From a checkpoint of a small mixture-of-experts model trained on Wikipedia.
Size: 12 layers, width 256, vocabulary 4096, 20.4M parameters.
Experts: 24 experts in each of 6 layers, 160 GELU neurons an expert, 4 picks a token, a softmax router.
Training: a variant of Muon for the experts, 326M tokens.
Below are experts of layer 4 (counted from 0) of a mixture-of-experts language model. Rows are named router (the router's row for the expert), up (a neuron's input weights, with its number) and show model dimensions 0-255. Each number is 500 + 50 x the weight over its row's rms, rounded and kept within 0 to 999. Numbers have three digits each.
Before each expert's rows: "mostly gets" lists some tokens that are sent to it at least half of the time. This comes from a sample of Wikipedia text that the model never trained on.

# expert 4
mostly gets: "Am", "Ad", "dep", "offic", "Ac", "high"
router:559473522529480430489443492555399586462586539641540414528525486569522493511498441431469535390452589506479510550473468521526479473510583502456465553426540566503547474502474514541501509549466429525568504565466437445525417502500499508455557528451545513473535501461584547548429443516494514540568370443537533438463489546516432528554541498506503441512471413465519520401404497505565527559485523505582540411476575419491487498514535520457501472507532588558497450558458493582395470406493450432483565470511453471511565447542512609579477416498494567466524454442486431530529509591554530521575448515619494450551500578495527490541431492529521515511495528433477456518387391433508444509502544541468361487547531471506517452485511438511542577532408567467463393482527569481535504479580534
up0:469515375436535397526607489490526475466460465532515443521568523626491492488549534400479527503457506489498557570490495485487509475512500415610475476430434525480525502479441523526431478476475588512555524487490546431478495499409518539482490519528558424507484485459527356521519495455460407460472466540520525458454554500512445482484556540554508476505559442440479502394496517524556437397492635525507397465526510424534493553438596535551435563441609540590450453446477544575491577431513499516530350467589503567468584459556533458535516476550527515492490425509437553550488492460478573482421501505513462503553512483502531490538512475535505491519538598407552438470447531541539514379488607495572454578488477609619465562437453462484547506519531476423529522533543444495526478456466525

# expert 3
mostly gets: ", ", "), ", "who ", "but ", "- ", "– "
router:495496593511493468445517424518483415481457548490500549532518460498492512553426476497487501475468459463517487486516515486492442529556496474451488530457480514519431506461574454425488551424470472560508526579494534506576476456439413499515602530510550476438503484428491471544462545512540572560553484496511504586509493452550468512534563563461507458558509467483489579497454523434485541543495516464566568416453470476527574542565557409484554423537500572498571599475544483545482453440503488530552395550553389517443559486529546538493464491547500491481416532547497504481423507550689494496588471534515592366459553514425472488528470507462558455405468603473432476544404472417635502490507486535478466581521432627516541513460492420517539486530413488472327443590494559511528566523504591
up2:522464443484500444651551447545520496507532547420579592466561493568506502545463561521460460551476467551527548514462499635564485464513497341394488502528586527435469481510553536573499471519418486481571551503479558522478510546478417516371512450521493519513471558442490452348470568463526449544498500426630442511551443470515515575491518516577451617457485472479541421503400557448439534515469557487533464435487518520472481456447529534482533521535466453529552574578458508483522498538548470394433498453498480457581611531468557535502575477422500528526524516504518478463523370570540504466450479515550512526517488521449542509510474509409478508432484446469565453503515492480480496568454494392432573514477496496477550522420541538494522536518476464526503369497543432496619523574429509

# expert 0
mostly gets: "was ", "= ", "been ", "== ", "would ", "=== "
router:569466485536474397582489481545486575474490478563481541536552518536494479580465498515538571560516571489542535473532500506487466440540537434433520568307465541509443556496531522527512488509554451543530535617488497543496443501487411495530524571485566550494507476384451537575436497505454457494538410430598494523524472591450521504508557528493413521378472463504549547376411484495470544527528464450596547443453570491527560543499565340528564486450462606514404466465539503516495528471466515524463644436554453539473463463526559506511504416488454554501510438442486469560461507477517540478497463561595482511506530517528485480529452432516467496497484584458423466549451527406516537525499484465523430473455558526470509501503553426435485463491419499460367387528444515485510584493568543
up3:427469433575478440506565534517443489485573417506521617569462561503508525502465499471518501466485589501497579564532544538452534375591589501523520489462512565571517550506534430432485559484514480499471549561481605474452618543595511474494470565519503439496470493442436531484513440469515420430419454381377501449560461485456480514528473450465516475470534478486466498532475465449503538486446376448473557499514517491486466435529539439444470456504515582523451546484483563475544591443636525442416553450558500593617461512480498395515499418519460535621473559530553455546493369497474478548585523465491421472540484474536497488465564445525484605544540495453531541497492551529446519557517478453518546530430495591382494433516472504557479484460533457466505519437570491562522462549532436

# expert 11
mostly gets: "ass ", "adi", "tt", "aug", "ner ", "ree "
router:553517495539547501457574519479527429524527510631548504475463444486475462523442472547550491507442562521448555443404493576477444539599504492465451584444432534402469544473477530493471570488451469456492569465526482537456452463510474412481524489556488455467507534487530493504497461585547523526504534486530602543552550442553469478446480542417460420382550457555497484516486635519539517483484448538578476511478563499432473445461578411491441515547485472493473585584534451580534544450530526515533515583441510486517600466574455475473558483423543521509492569512426499506498415541448486471477467498617489484451597499464502519515505510581397506567362499521538569516443475527529535474410515452398452579553448422462512580398523538472441393455501482589535529447379496486533546601514453
up3:515579571550508531439585509421550479562523556498484550547482416496516535423403425583602404454483538497593530528474449530482436508605541423512446470457568581409439564526500514521461512416434499497556549494427488473501515514450498452507455521522498555547494541418537460423549437507529454480589622511469521508450461523461534452547474500603415500489395446478460474443610517457544502481573437491532504498624468539548542473497570488469460442490613455506463479498521471480448435527454541473481475588460497466435505492461480431606516517468481413531478598548474452516520480465514519537472463617473509478416571515410487421502519564561497525437606564482485472481405464551520511580519533488488441466485557466444449500572549490467480532435454525518422564415469594506457483564504439

# expert 2
mostly gets: "ick", "art", "k", "ass", "ack", "ock"
router:488531478484573505552476595571432561515574603603563477534446420535448448497495556360494522513495559526611485478453447461473491579478500491499452543528434523542583462440548535512487569504445512555470455520468408507466527470509482497403498572451505531398449516479459456495476448535512504471471518483499510505621499465498489452440557470502421506471537512588350538512543547457526544548434483634459571447420527459536552442525510441443534468461431542536479446607582477505518532546503523493600471473482536615470457506507530464523442453471532564327539534486431525497536528614530458448521451530467559424519469532492429439520436544510535535515488495489526476572468503553500577467488483554446497491556411450458404514542483505500460436510400499507520450383566527497525524487600490
up4:540466458535385482431400474553485598505488514569562448566508515503451528518522603508461533392520447614559509528521527393500520530478496557517443546412454474543589510520467550420522472472541473467531560596490550512473500490542621430491520437459500437575489545445430464541512527574586518472518527486489384539507495489495547528454525483454481557508467531519419510492492473472470499455503488501447466471588559462561542579521545487523523505473491598491484550508460495601449548428485501580456453444473488464508500570506543532521449494519563505464510480418543508434465432494388635478526533463636485614534467498434564541467587482518521504482536509430452480490505509437523545518439497488539437459438496339427575468474520541388613561446474540419477457511535447499522579538545568

# expert 15
mostly gets: "the ", "The ", "their ", "his ", "′", "new "
router:525507582529495436476526487507469462493486528504510454499615449530472499613508491511499503501429478517465478551498533496508484501584605494420504579505485576556501583474569489435473546382459551462494529513470493527589563447412429517529558444512554518437554454435510439508430531534450574572567453451473499675525489507520479485540588563509542423544505408483490525447505502437446515518502487450539532431457485501523503536495523489455534416479485550548483507498510465518411484488486523486623412567536335525538595397570494512451465456517522520456505535561499477514492457499589535518623497533520576417523556550421474538583428498468571474424468525433513478546372461460538594468489519529474456561523461618489590517454450436455517550466431462469426452505492501495498516544539610
up1:505485508415519584553545516532427490510532483568547472444486490508496483491524526504539520548535501508547477442494529546539497471559507382512500482542537512541444473524587526450485478452627518506536504464565450583440434459513431421462550649387491562521555489489531411579477423448491466450512399517461516421583498523517521565495437436556427530464476529457408556473540423498523520506550524431420517526421461393486502437518611487470516459521464508351413526536603383526550501474422518403465561611595546493464512488389506589487431533507532483569517478527514463494541525583518521486511422461555426550469416452476466478441548500493540431471585502560444512503499513530620497567514571591510481473518554515433516595537535484515433494484466587489503513488505512496500460513539472

# expert 16
mostly gets: "|", "), ", "Rev", "J", "Sc", "\", "
router:503501571536474445467514464520468493466486513523524436515550433524481504604450449511488538506448482488461487548495527487503466459552534467425475572504488540504437551502556485425485505405511543531473509525481527529598505437445445527502595526498547508421528481420511463505452519513497585596601487496483500596523514464524478454500612578501526459541501470523510536497444495422468510523491498486532535399432484471522572522517547440459555404517481552587540522489532502531433457461482463496568406565554386532454542433569551555515457459528500544432464557557473465499426508530653529531589475511499596403483548589402468508563456515456544437399423537421474473564372434403558528449505505567445485569510463613487547542480488459447563482513442512470395428574501614484519503511548636
up14:403464500526570393556513525547514578466496532416510468493570511467446496513492492524455531431599464492548544468567515529563473511444557576535556465489528519533470544546465479520438521580424488473540449446516464500529505465509431495399542513496454539512528470479532499538553526521521571496496539389508488575502434523465437536544622571525435539482528507430496504512494446409530433556521404358459520456526507559537524600451501564446437524479480487502501496483494545487531509518447489459513502462606518433467477506564513511593489428545521540459578526556482444626484441525476484366494337528418602554468475463500542460534455471521513550599497496466526511610485435436476444428476508505496522512440498555505465542551545386496458520547583605470603518480478449412468396562467588

# expert 7
mostly gets: "States ", "ton ", "States", "ia ", "ina ", "ya "
router:518524492514518413497481495443406600447505553479503387522533484508490473539448558565380513497423507587416533444460552522492461580565581429539429499485518529463459546607479559469447441474483486545451498446477469533544486416501449480545657494557507448366502519481512457574506493553466487560478497527462493560666498463568491463482535507422516416546539559514410526530485501377543535519464523501588565450482407491507461544479581465494552460539452550446383494559518470555547537307537446448530437551598495544516533500572511478503495437511425523566408538550464510524485497539479446434581420543474552448539474479409507491478480523543524493392490535517514533535440488523533500467528538591493461463522448492443541503479481463540457498539450548528464477534520559494531473509444523
up15:565439502449588554535490555512468518549502474474367458537514453442470528386504484510466519576493537436524530539519557564513430530548458546536468481471578390496521467481542422414490527502551612517643468468528494486483439480477417469485568459495536503502564502455518549550559528526438482420518511545533448493496555495495424607492616447524490603523453501504497519489511478437569491500472439525513499409586559527412594519555506459371506555645469549586461475451508501627499512445440536550593489513493498484521482577460556511504509452473448559458448529474477553538506488499490491448541461441596502502460397548527567494500522464527486603497515572460454517564471532483517546485527552488481499462532497463438532406479454503469417447394491451550369434490501479575473568546438410

# expert 23
mostly gets: "ical ", "erc", "enti", "adi", "fec", "ture"
router:585527554481556461429480462499496483406529589449501479467500477522586469540498423501473612488534502501569546530433470595516482420533516419474443520516472518435479503568570519486429551476395366474537573486355477565413453488480477465429512432562517531496490504499571386595433471574544482557506524502498487546508460527480526461505460547443526404516583540499542497502479515523458515500562436534545511493452446502544371495489494522414515482543509493489475583585459536532547461515521429518492412516537553546605514464535521596555537542387430492584514577581472486513435450454487497452466579563523496507435452516460585421552462560525407463513424545466525515512440481549551512475549492503534397496526480528428489488539479529471452623434509430562484539557401514412438491444474482
up15:485490421472528555419568466445554587508571504390462431437568525625406571469467535493543427524462563520500599555465564524404438463563558377584524645467495597465446519553557489450477567507449516490508481468538465514512526492485491528493487516530419506473407542515576438386443533615468466420530541536405552594491504544518477480502430527553519559475489493516490499461546461544572462535435478479543466494489521549518454533533429480439485538552522533553475599498490438565471497506505441526482445477458483521586501462505464593535558501401458502523517459497410585452533447531439446527585575511580454493489471522398534496491508558559497427473430477484454528421473495488483470441514514507541441578524480544502484529506476546500436471561520440531589491479411445491570500369514431

# expert 10
mostly gets: "″", "University ", "Ed", "Ab", "Or", "Cr"
router:517484586496498438472447439479462512454520530507523449534577435514502497598450466525484568526458513480455487559521499466526467502544565458448493591511483537528454525493546487433438524426537546509474503481466507504558525435460490478524553448506591499452542495468488458471488536530413541618608479460434520594492538455491467454516582592512516459526487500508518539461492489404491506540478522489539556425428460488554522490506532441480559395497475581550509518506495511521452514454525462464609442577554333536487552378563498513515466439504499513473482544549479440497437436493639535519602482531486583446525558561420451515571463504472508492321440515431501480523356437425564564436517437577463493583514466606506570515482498471481532477508423492488434440600493586466538482513542616
up1:570396604487556450558632434411472476477555485531504557547537442458479564486475449464545588528487494437497499541445464550528501603471456524551455510541530571534504497474549457523397562397351529457581454474507547459501525533527592566522407476451528607496536559513455397434427563508581475504542497497475445582509502525440501588552549542472523431464454504481567501484444428459562360486473506447453500516540536465530525557481497421438470489566409486486510515504566523508547490400466486508484449455547501485504533489446530505563444595572477467470489529481470570528562519491526496550575500440522511554478549555453406491529475492633517468570473466540521462486411505560455539414530506443449397542511484470488529457512520428468476374483521430450584470510457512516512559471562556

# expert 18
mostly gets: "University ", "Sy", "USA ", "Pol", "Bl", "film "
router:535484550515476448506448422448460462468481519518528471548598453500483508610445486517505500506455490473463514530489461486524467513559575488452512600496509568516486528526542471456491527403525533547466543546479503515598526457440463508500607492445615456448563477417530415490433516519462561593604479471491512648531501516528486464511588614504507431549498436526539550456455512406479497499497459468520532438447466486500552458504550485459542428465503560563549551497533510492423518460509464481575489541550344529464537398528549549522455438543514512445485516543462437506464463506627521498595451505528592429558524575420490547587440520473525460456423530435510458553351434370534567449501505551452434551496476616492555510438502496438553490504432532480462410548506537468524508513572584
up13:513507501492474493561514473462416461548434459408514568521468424530512465429515562505494463442474519485557549480473457500445422513524525517532572578497532612461456444552468523526465525470548410509476495539464380535482498512619444562498557515397571423449401456605494470541538428465508538353512474592427414496409468465498459482483519461496504464508506518555529546491496612454562556505457522543479570494571434522532550551538514589511500481563483519457474492514556588520500565511458450506503600545549460554477547502543563505460418482455564559502486352408489463526447574459516536511418481454440546455372493568491457542515472507498541515487645534420413520523505487535430489467488564601510504432500555501533460603588449525492457526520568476565516488551586461459466500528521501

# expert 14
mostly gets: "L ", "film ", "P ", "American ", "University ", "League "
router:557480542529514480551441439469439549434576576431526362530616458524521498477445469486529465445475531518495556495487441563542453500508460476504551542511431525428468474460547457526477480460535513515487500459544521479513544440502458460463523592524573503496473413519483508469463428514554546492496549457473511436625399477513535457422552520453380530482510478525551554590529506429470475551442479545518507473508484527511523477575527532480485412606430506492438456502541502638511465541524454519452471461580484453505511490487591553552467512531481548439527587466507512511526505469480471450571514451493517506550596578317544595480497614500515487588523479506449458541525491393561570429508533658381471471498487495504465547469378523416526466422444547468506493491517457465505459458537635
up14:515505466553471500465471461488539627494610433548508552463393543445539379494513551517506462504536442493460469523459521545469444484520484445486482523520578490525493518420436511521572598459578494510472519511483456490568407465484490473513504521510566538480419526483539484593523458511429588458461485436534501464459549519481569500432528567514546495475439483456537489652509445379518538568475472514500595564450443550509428628604500498434501560472425458496472451501531531534442488439564581406527496448527501490516538498503516584563449484435644449487531488529438521551472436574533473507553483515435461517479506554582527445473497476501465485430512468550505532445386507518506445432478592611465510381488412446577471510541533544505500504475595575470456526429499456385467439503587523

# expert 19
mostly gets: "was ", "of ", "for ", "with ", "from ", "In "
router:596382595493608537552490512530456415453528555510522481517468496526597494454468490519475460520491509527469560539506489473443519558433455434521496485466500564489506542537524459493500430509498538561637516521549476491540485489451402474472512520380494424519410502615564493531455473495469574419644387486514574514519426511507509491548484527509483486517519447512479506434505564516536492547533467515469507457491532488455488621589515532482537485505567525366430425495543467529581392486398584557412437434522496550516500451483548622521585468492454442494501501464505577575485545476461504493507501503527534507398435540507477490529526522600483492431528527544448523510517364488490410501386358486525457545552430483498443553440476401525469445516485457514450490513461468457574520549519543
up13:584508514561470534565514455546483486566566518499582496525499523472420531436507539586478431494526489472491548457570436470536502533505519465558426502477585503497487544488646474476484524477515491530516473525542454580508396542528557513500496526523556514464469478483553464462505639452424481411468469477473430500532386531481450508494493494479497485556496484527462647458488539359538521514485502427472536482493484531514486519664473472571476547431406574455487457446469477493485443369490448486498520552492493523508526545488519479478521552492504563518524506483464421532529467497467495410471579567612431476560506481441430486547467471481475607514420476527438559429613469500524426473478570570490501526555432494434609453553506468523506367437555422435522563616566536594482471474431572

# expert 8
mostly gets: "John ", "American ", "ley ", "States ", "00 ", "City "
router:482505559503531409447514428458477461485496556516515421531550453524473472611510493531483582479447482506450506543482494451481470526541549459497457553487496555545475505535571538448440476447530542481416535488487539492619551427455468509534623465534604464440564438469464363548438506519430530578547522495481511641565483441506476488540582547477490411536518475513494525486499494399470510538498472498532511420442458482562525508510558479498534410527460548555483489493505500570524504459502477491558378610557350539510503449538483553484468447506465536530491531551494516501458467513578499519620417581499567485544484600355486464528510558470506464359431557479528426573388446440533549423525493579472478562473460605452521527463458466498511582521461510490447465582504546480497456523511600
up12:458540499520476504472438423570437447538508475473529560498437478485540551553522423529452556421426541535495600525452465514459436506467444470475477499516513544512525442517461449494515563499581494550500587497534553494489446424512566461454422584443588534463546527519470501531481430430523489548559493457462480431444443557538505360479537490462515606452486443440444508496509525505539467495552401525488486522567429459506551360576492536540520536551517517445526404569438471460457537505470459547473490440559494504531510468508493509557639510526676471535559496566530480519412490523447510459565447446545550494499444500532533481474587534453479500582504479501492490576562529560407441456457459582500538531529456354499406621536457474513509419556448571571409508476609474429535510491550447

# expert 12
mostly gets: "erc", "ose ", "oute ", "ä", "ord ", "sion "
router:486493473527530520519431509554481364451543525434563472551564462484478450497493467485465495546490547525455517598481441475380475506519509530494437563613532550608507514459559495440472480460470534501474518557384518550419437467414532455439503450414489511491334525534513424496543480487491516521454538455520546483512466523383475378530496548501486450445545590506430468540506577442496505543566455560496544506536580490641490490535520519424506461545454519498518489575499506484466504510471531523499518454484545551497452580530496457582549429457507536497580551501423479538480551506519521416447641528488543497480598523449611445518539505469495466473481565474498586460548549561502504541469413445476450562531350476466422554417443535489396432539514409559494506561478463481546537576523456
up0:499528441514493479539460539505506519439500385521497532542543515498495481437486496482616422476551452507488535501448492474575492459506543489609416507569469532422460512508475450466512476529586536511462527490433531543586499534422481529506542557466575546543555463412552416460503579446565453526531439482500462348542565469551473483445550465514403571511498411598500518518447467469564562543533556626522489560484490511495463538449538535523474484534539451459483541525532453415529510431488486496374499533524481395460441420471527444465467508604425514505504516502551425448455479400544525478484437466531513395500430575510575569461513520494479540573439487460667438515558512409596375534483473581535540516431498476512500560434484561515534521497528505555485512526439527549591398461465552

# expert 6
mostly gets: ": ", "en ", "by ", "= ", "not ", "y "
router:463428509561525499493627531426503610483528528534495517580476500561557507513449522424571512494453529562521515480459488479540398555427492540510539453400455549601487553502493515408454513457455493548552549482529440522442552402515505430488564543514520485517537536483614449503474511492460501413481419543483486443644516427445460405533530559487527517454487498498464491414481535495558524479505501504528573497516599468572468473566470491450508451526489491435334472510447532485485551469512543528456444451540408624476501518478506491602600559509595512458474488529512545537433516566506592497552523406544432508434560481468468532572506492609423435580453548499473471529541379481433493441455509403481511458462557502514435523513460475547484477489526492578498452356432580503520492510467524
up5:513549404557570527514492516461535458540496439626513482462487492451606541509532516424458501540544471458490593539536487538499457473578473566555517499453540547485462533566488510423495523442533408442523462526507460508513497623512464430481539500540439442554527412419538556541437497493485641428538556556486488546493464497587524450508542494557517490491565505511483610624505530381532531560478541550508500463441529585505538481484527492519413585482451417548386548524496510448493451486395504540449472582390452488441453556540437539497492527455421533567552450504476476504427534533493473484492509458512547516490516558459501493568513457583464538531522446507435342509562509472520468465348462550577416491460565456473557393484549444411456474466478546533504483592544528525439452511474459

# expert 22
mostly gets: "199", "201", "198", "202", "200", "197"
router:506503554492491427491491451472451509481509511504529420542578424511470487569488496504508566474437487492462466541515517456504459491591570468442493611516516541490456535484558481428466480402524535534458521534477516499598521441434433520521597522491568491423547455477541424472458528535522538594581472455454542623511524498524469445520593568486526461552523450540491535482440497393481513525483479496544525438455479489523526469495549463469534403489480587579508523489513490528425473482500475466587451566553363539463506382570503529498466452535501566432509546514471465482451461541620498515603455548506580450503512610438465503578484552463519458377435507435483454560378434392571565435507496565446477552495442590486555527466521487465548480470389532491386447585522549472533529526551629
up13:474501483504474590445482469506579516469425513450419543576364435516482391539529479460508541478567478482525555445490398489533463550576507409440561605473508472586452549412577492540498525475508580523530474504473506603522502487487538466511508581548556464473525575461533449473436531505506472502565453431596419561505603482500498430529525482481473570650432502479539505485544498510432429456467429512632406464493450580609436485577459491431437391553463512492472571534454437504453588496478511493525553505469529501548553425502506419475460408547505524511441542507558514506538493547495521433497571508543495525564441451470528401471440456488434449583478502550477563487461555520550489471430486492614495519532437551459503412559496537483490440524441480607494493541411485473557534474491492

# expert 1
mostly gets: ", ", "), ", "who ", "also ", "; ", "which "
router:502441605522507448447536405527498456477449531497489545511543424507488477530465540477480497481438490486568467474505540443504454426526464459442530536431454527512446551528604487452468562442490491590508519531461544512588465433420398540485596538492550542445491490444476493549447502498498553548514505495453489585507502454560464482581522555417529485582528468472491598501469513439470526545516536444546524410486458493528548513534541392461547421488494557541525551492516455541443420490460551472604396531558335541511505482537577532515433495515520519497433560523511490503437446531655529504559484537504586427447525536412483518525515521490552473429475563483407459574364474421600531499460473584475453543537484653504556514473460475472512487529453502499347493587458497484514525537527606
up2:577530516525538522536493476530439490556663549527420581585535405492461538544481487404448428480542506461519470510480468504453537572533498531480523570577463548523534486546408487518525512528493414521391539572544488490549595559416481563461515466443467493439495541554432478419504506422391474446455454470490512564524473492554432594480445467564501491541543444558587501543472504441518512452495482470513520528555469479543461431519476427446448456534610528484471486531424580495534450509517613454511583507576498458579510445485490556504430404468543494573566478575541472505423436473505583446629479498498440463543472414444493472410526480488522489533620514484497516446427496545526498533400501516514425459476495460422545528485491459578533487430499375498495483459607536530524452505559598

# expert 17
mostly gets: "f", "un", "ef", "int", "dep", "ff"
router:448468560578474529573473508442452509441587519448564522614452470483540463550446542457503585466439498581445500492493469513489458407436505500409471451479528510510405475422500471384488489410559546494528516548417433534546473501477525544529468417522535448531492621560479440508512516561448592398483561487559404513439438534486358463452512574536514470514512528517491516513452497408563541499574541543525510489411509478495393512494517493494445490488476530447533522600474518431491452461448390543493553469505574519538472538551542489518539544455520554538535581664519483508515492490508513478607590528469529489499447488429499457517368529594422420444436491447467580567490478528553498496497520575461521487513536563497475453444483483443489517506553501641480490521471529447541469543443615
up4:514527542582445438474577480616562622440498594657545492477519524364502465453526560430484477502496425508502483502538379608514559486489495511540506571526447462629464575526472498485483458530395453506510485408520569407542483453404503477494563454514506491460527472509469497496503590493431547473569563524516576484464578382418507590486561457469459596490551505467504460489623536537445510496580474434523490580412523472460574464501484555488473479498487579415482550463515511505484446461546459509489553435525483506558514474498447515498436522449521567507475494553419565514503472516474578452433513473535501624484507495581441521512432526552470439510474500508433605534524456416501476486556442556494563482499574402539496458461487423535527442402498462550519476475530471475490501563552513

# expert 13
mostly gets: "°", "′", "″", "March ", "January ", "June "
router:523428467535490423516600541499498409469539445440534515527536447563539483525480431474514514413538512530538473543467468454482471510420514459528412524540498470572476376512495450445452604486523521500526499484489476505552486411442535440418565504492629534459495574573495515441525496509580617487526404472515494410482473433556482528500561458513466512492501551575509526510444487493563523486502485566454509497564532426421500515516499537498483457501537486501530578552540444461556472463527526504442502450558471487522533350461566543568542435577539479433579540587426439511429543493546490428588427454511609373546517512439497533497500513513501416471510452576513487483490497513554521376417498621453551519495495589485522550440430466455542614535505512506470477391619419468536408532558514
up2:495445544519467456523485513542501606566537485471557560493505543539544436534485446575530570483527460482516396513431520445548432515513585499504457453555559506521474478517557405465467466463543401516516437465469514505480476555513496483555483548418482432529527526607553409521496487495507483564454431508495536523499470526535528463566522601528438495478542424465474483512508537544573556599510483573486462519491544387414413571593428467469488547471499605512462532412505484530508521438553510446468564544455408514378529465474554483518485448538460466407523543517486458463444495497550500465501456634481399552525569469613493588515559503479535423534517457382452468535556560475371520555522585498484511422462484605457520481428522516525474457486423497484463551523435458599520348489543553